From a checkpoint of a small mixture-of-experts model trained on Wikipedia: 8 layers.
Below are experts of layer 5 (counted from 0) of a mixture-of-experts language model. Rows are named router (the router's row for the expert) and show model dimensions 64-127. Each number is 500 + 50 x the weight over its row's rms, rounded and kept within 0 to 999. Numbers have three digits each.
After each expert's rows: a language model's description of what the expert responds to; "raises" lists some tokens whose logits its average output raises strongly, later layers aside. This comes from a sample of Wikipedia text that the model never trained on.

# expert 29
router:463467440513461530468486457534456481535413418490517533526559523522535507465565467473449558469439457505472520524485513485398514561581584493437571455457530527530457376556579551451529513493551543
Description: Conjunctions like and, but, while, however, plus slashes separating club, appearances and goals in footballer career lists, and abstract nouns after "the".
raises: " the", ",", " was", " in"

# expert 32
router:483519423413447500551447357605460508486515428509465515467452459473443390465501515547423565522507553420544496449500448565467538643542551441559567511568519515543458500588436523548502542487564428
Description: Office or title nouns after his, the or former, such as Minister, president, champion, chancellor, plus foreign names and country codes in sports tables.
raises: ",", ".", " and"

# expert 2
router:549509473396430544476545504512566575491623353521427523515453521423484358554461493469456555543489503464420521523514452456540441566550512504441509490485517557507571499513484437563516467467586415
Description: Nouns naming a person's occupation, office or kinship in biographies, after a or as: politician, actress, coach, daughter, widow.
raises: " and", " with", " to", " in", " (", " of"

# expert 57
router:524456491487481528501505497466613463597576457474565539564480539538422496548541443520479569446476482474364544470559478477481549514502394414506487477542551525528471575575610520581513585512387548
Description: Single opening consonant pieces of common words in plot summaries, such as f(eared), w(itches), f(aked), th(inly).
raises: "ract", "al", "ons", "als", "ra"

# expert 20
router:428440472451480441449520449542461479490499400444482592433538543542463541481476591500479507527469493544448480398578436493456532568565553502521549464460534562417547405541545558492422527468514530
Description: General nouns heading a phrase after the or this, often followed by of: town, album, season, area, role, firm.
raises: " and", " of", " or", " (", "\n", ","

# expert 26
router:413537471486405543401414582584501391539571436549482556525568479482486411502525500447502490549525466437486466552547491555477497475517460517480547446481625540470546464475471464416497504475449604
Description: Prepositions and clause-starting conjunctions, above all by in Preceded by / Succeeded by, also under, with, when, while, and list-initial dashes.
raises: " the", " its", " his", " their", " a", " her"

# expert 43
router:495509511502402579552530582519457408417540430475596455524539412625519513543444492479472538375474414523447497561500548448513480595537494623491431585516527495542542423577556484483520523492483428
Description: Letter chunks like p, ph, sp, oph inside place and taxon names, plus == heading markers, such as Kempston, Hotspur, Walpole.
raises: "ote", "o", "ela", "ald", "ey"

# expert 48
router:498455448554422526527415457597436483411560521585561503504460476527383454576446488569471534532469452576574556576553435507481401467457517452461545570499547491513442489474476472520529469446534499
Description: Event or action nouns after his, her or their, such as death, release, debut, recording, career, construction.
raises: " as", " with", " in", " by", " for", " at"

# expert 37
router:566439472461501541424449579485432414535456588403460548404488585594463453464525504532551501439514486465579504395413479467433438542475442396536497490495513430486486460540440480485565444532531380
Description: Past participles and verb or adjective endings after was or is, such as used, located, -ated, -ized, peaked, prevented.
raises: " with", " by", " in", " later", " and", " only"

# expert 42
router:516497498525467544538561541512508471524506496481569484536519421636522519428481578507540485526474466487418452489498577507598540582536546602471485586557540554491467512517513451572539564527548532
Description: Inner pieces of Latin species names in genus and synonym lists, such as par-v-iflora, arbut-if-olium, plus chess notation.
raises: " view", " times", "ious"

# expert 16
router:544412482465481488461460465622627496521545575527388481537552512404515532478609552543449514388493458440462480434543418504444492550518494499519528533492542565465498550533449406518442533532542453
Description: Line-initial hyphens and table pipes that open infobox fields or table rows, as in "- Died:", "- Discipline:", "| 1975".
raises: " Title", " Order", " Released", " Number", " classification"

# expert 6
router:564542504473476518465445489490441557459576383539558430500426579507536523383592532541564470526506457556445493436470578513496451522564558466500376538554507477510480535569429509488555527518580519
Description: Table cell contents in sports league and club tables, plus prefix-like word starts such as Pro(leter), Le(umit), inter, non.
raises: "leg", "ound", "ens"

# expert 12
router:472543441484429556541530493559460464530506481402463536425507460542521398459443450484433469479466377476439484399506389539547457508539544554554483479444482570627518469470443426508466579539492516
Description: Column header words in wiki tables and infobox field labels, such as Candidate, Title, Player, Votes, Position.
raises: " |", "/", " and", " of"

# expert 23
router:384487458542459589447533544585461439524494544564460471512482484614514581457521410530455541421398537434555475504548537459447463494581559427461537510524537495459451400486578529468493524510565441
Description: Relative and linking words opening a clause, such as that, which, where, when, but, this, often after a comma or "at the".
raises: ",", " the", " a"

# expert 14
router:527485442540502494549545521476479453470529588487504605422459493487513428595470478470490526506493423587447421518525472501525531558526511538472483517517496527572455517451537549434439455524446494
Description: Words and pieces in names of record labels, film studios and review outlets, often in tables or headings: Records, Film, Entertainment, RapReviews.
raises: "\n", " and", " (", " |", " as", " in"

# expert 52
router:555499440482502499544526464516474422485575403526512516476450520546479529519504515478406499442478479471522517541524417468579402478475555539531525432538511524570541548466508457542491481439547500
Description: Abstract or activity nouns right after a, an, his, the, such as time, score, grade, development, production, success.
raises: " of", ",", ".", " and"

# expert 46
router:467530469495531478593474429611493498450453478494500422543470435523421466455491467404490436589533394583407403486453452444462592438486531462379485496581455518539524496538471527495500491599540450
Description: Periods inside abbreviations and decimals, as in D.C. and U.S., plus common first names and country codes like John, Mike, ITA.
raises: "S", "K", " Johnson"

# expert 59
router:539504468384489534510540497501455498481509527541500513459544569476561477492570540572459523486527512480516515560515614503464503565569522523494494618589452604535567464540560496487580366541424505
Description: Inner pieces of technical and scientific words before suffixes like -ical or -ic, such as grammatical, spatial, psychiatry, spherical.
raises: "ure", "our", "ures", "uring", "ured", "ub"

# expert 61
router:590523491424428508437554542580516591475534587466526561379478580523491473516549572562490469423479491528478571484505542499491498438546459489529459514475460561519541514550560420500451512592444489
Description: Inner syllables like Inc-re-ase, Sub-com-mittee, Con-ce-pts, CJK bytes, and pronouns He or it in election and officeholder articles.
raises: "es", "b", "k", "ach", "t"

# expert 5
router:575487420375566523457503538510542578467515541517441533556507514515500542506525461551482487384448465517468543552560412451520436627526505449518466437539489533458545519529402436448544520406502499
Description: Ordinal words and suffixes like first, second, third and the th/nd/rd after digits, plus infobox or table field labels such as Date, Goals.
raises: " place", "-", ",", " in", " and", " by"

# expert 11
router:414516423502503490489546616454474442462422408555546454568479511545546584513559623490434484453521502489447516619509458567557542437542599536433471470504521480535562462484536531477573584486449512
Description: Capitalized word-start pieces and inner syllables of foreign names and phrases, such as the as in Burkina Faso, Z in Zayed, Le, Los.
raises: "ep", "ig", "el", "er"

# expert 47
router:512472432472429605561442510428541349505547428460464543546589592569493392487431598510532475517469526422493515497494415507474551506450481523484530499496503526523529526550427437428438566480529433
Description: Compass words like south, north, east in location phrases, invisible separators after coordinates, and passive verbs like located, built, known.
raises: " from", " and", " as", " by", " for", " on"

# expert 13
router:511542492392412570614586506581525553467536450593533553503496445356448503516467515509486470577440467574448536481473494424536426557584461503496429470457383581456439531499475425485411507430430559
Description: Sports words and stat-table headers in athlete and team articles, such as Apps, Goals, footballer, relay, defensive.
raises: " and", " or", ",", " |", " /"

# expert 38
router:501475504520437480512551517474477493550461448493471480515495487564487487511403454508473578425431482526514545537412436430508464547481543450543474589532414511597547410521597510493544522564529400
Description: Middle pieces inside non-English names and rare words, such as Sag-ast-a, Pap-ag-os, Chaluk-y-as, plus == section heading markers.
raises: "oul", "ow", "ys", "ox", "ian", "oun"

# expert 8
router:492479472490491539450530513483450531540462516433528435570454477541378517469602532484547387579560529494427503486477517505483583437496582485427474452523563496510491500485471457473473482539510581
Description: First pieces of personal names in cast lists and results tables, plus hyphens inside compounds: Tim, Ad(el), Tom(aselli), in-house.
raises: "iti", "ran", "iya", "ee", "lan", "ees"

# expert 24
router:469548427494506528433479517519507458464565417522440497524584473520567440433539515499494576546534445528575446476454507501440464528541605462429458591523435632475479523517549393451490438462519542
Description: Pipe characters opening or separating table rows, especially league standings and track lists, plus dashes, semicolons and colons in lists.
raises: " ", " Career", " Ret", " Total"

# expert 31
router:448512491497543484504429563552431518481491602428582454579545395414527470573518523455522517514552531571544502513478521452530623501488451484486499579566458562492505456521475529523427565484533485
Description: Common given names and pieces of foreign names, often in sports draws and news text, such as David, Mikhail, Tomás, Łopaczyk.
raises: " and", " as", ",", " with", " of", " —"

# expert 1
router:538454491420526479555449490451371441564484499485469491617521498583445485629493476503552397517482548594504509525550468552526571482528449532534458543600482491569535469594494517453520438492511450
Description: Opening pieces of personal names and surnames, often in cast or credit lists, such as Don, McC, Nich, Greg, Sch.
raises: "ess", "ins", "et", "ug", "ic", "it"

# expert 19
router:420457492499540528510483645565443470512465574563468487577549407479534466557483475494510478528549553624522447488498543492460569439482495565511531610571464526528520432497487499443485523452564509
Description: Whole common English names and the closing pieces of surnames, often in tables and lists, such as Smith, Richard, -berg, -ell.
raises: "-", ",", "'s", " and"

# expert 18
router:458578461474419439492488483576422449464549610552429596449518570558553506455551603431558595497496561465560589456490497495525548538583558464504541447518475476463497499477570469494461510447548532
Description: Cyrillic letters inside Russian words, invisible marks in coordinate strings, and connectives or relative words such as and, which, that.
raises: " (", " ", ",", " for"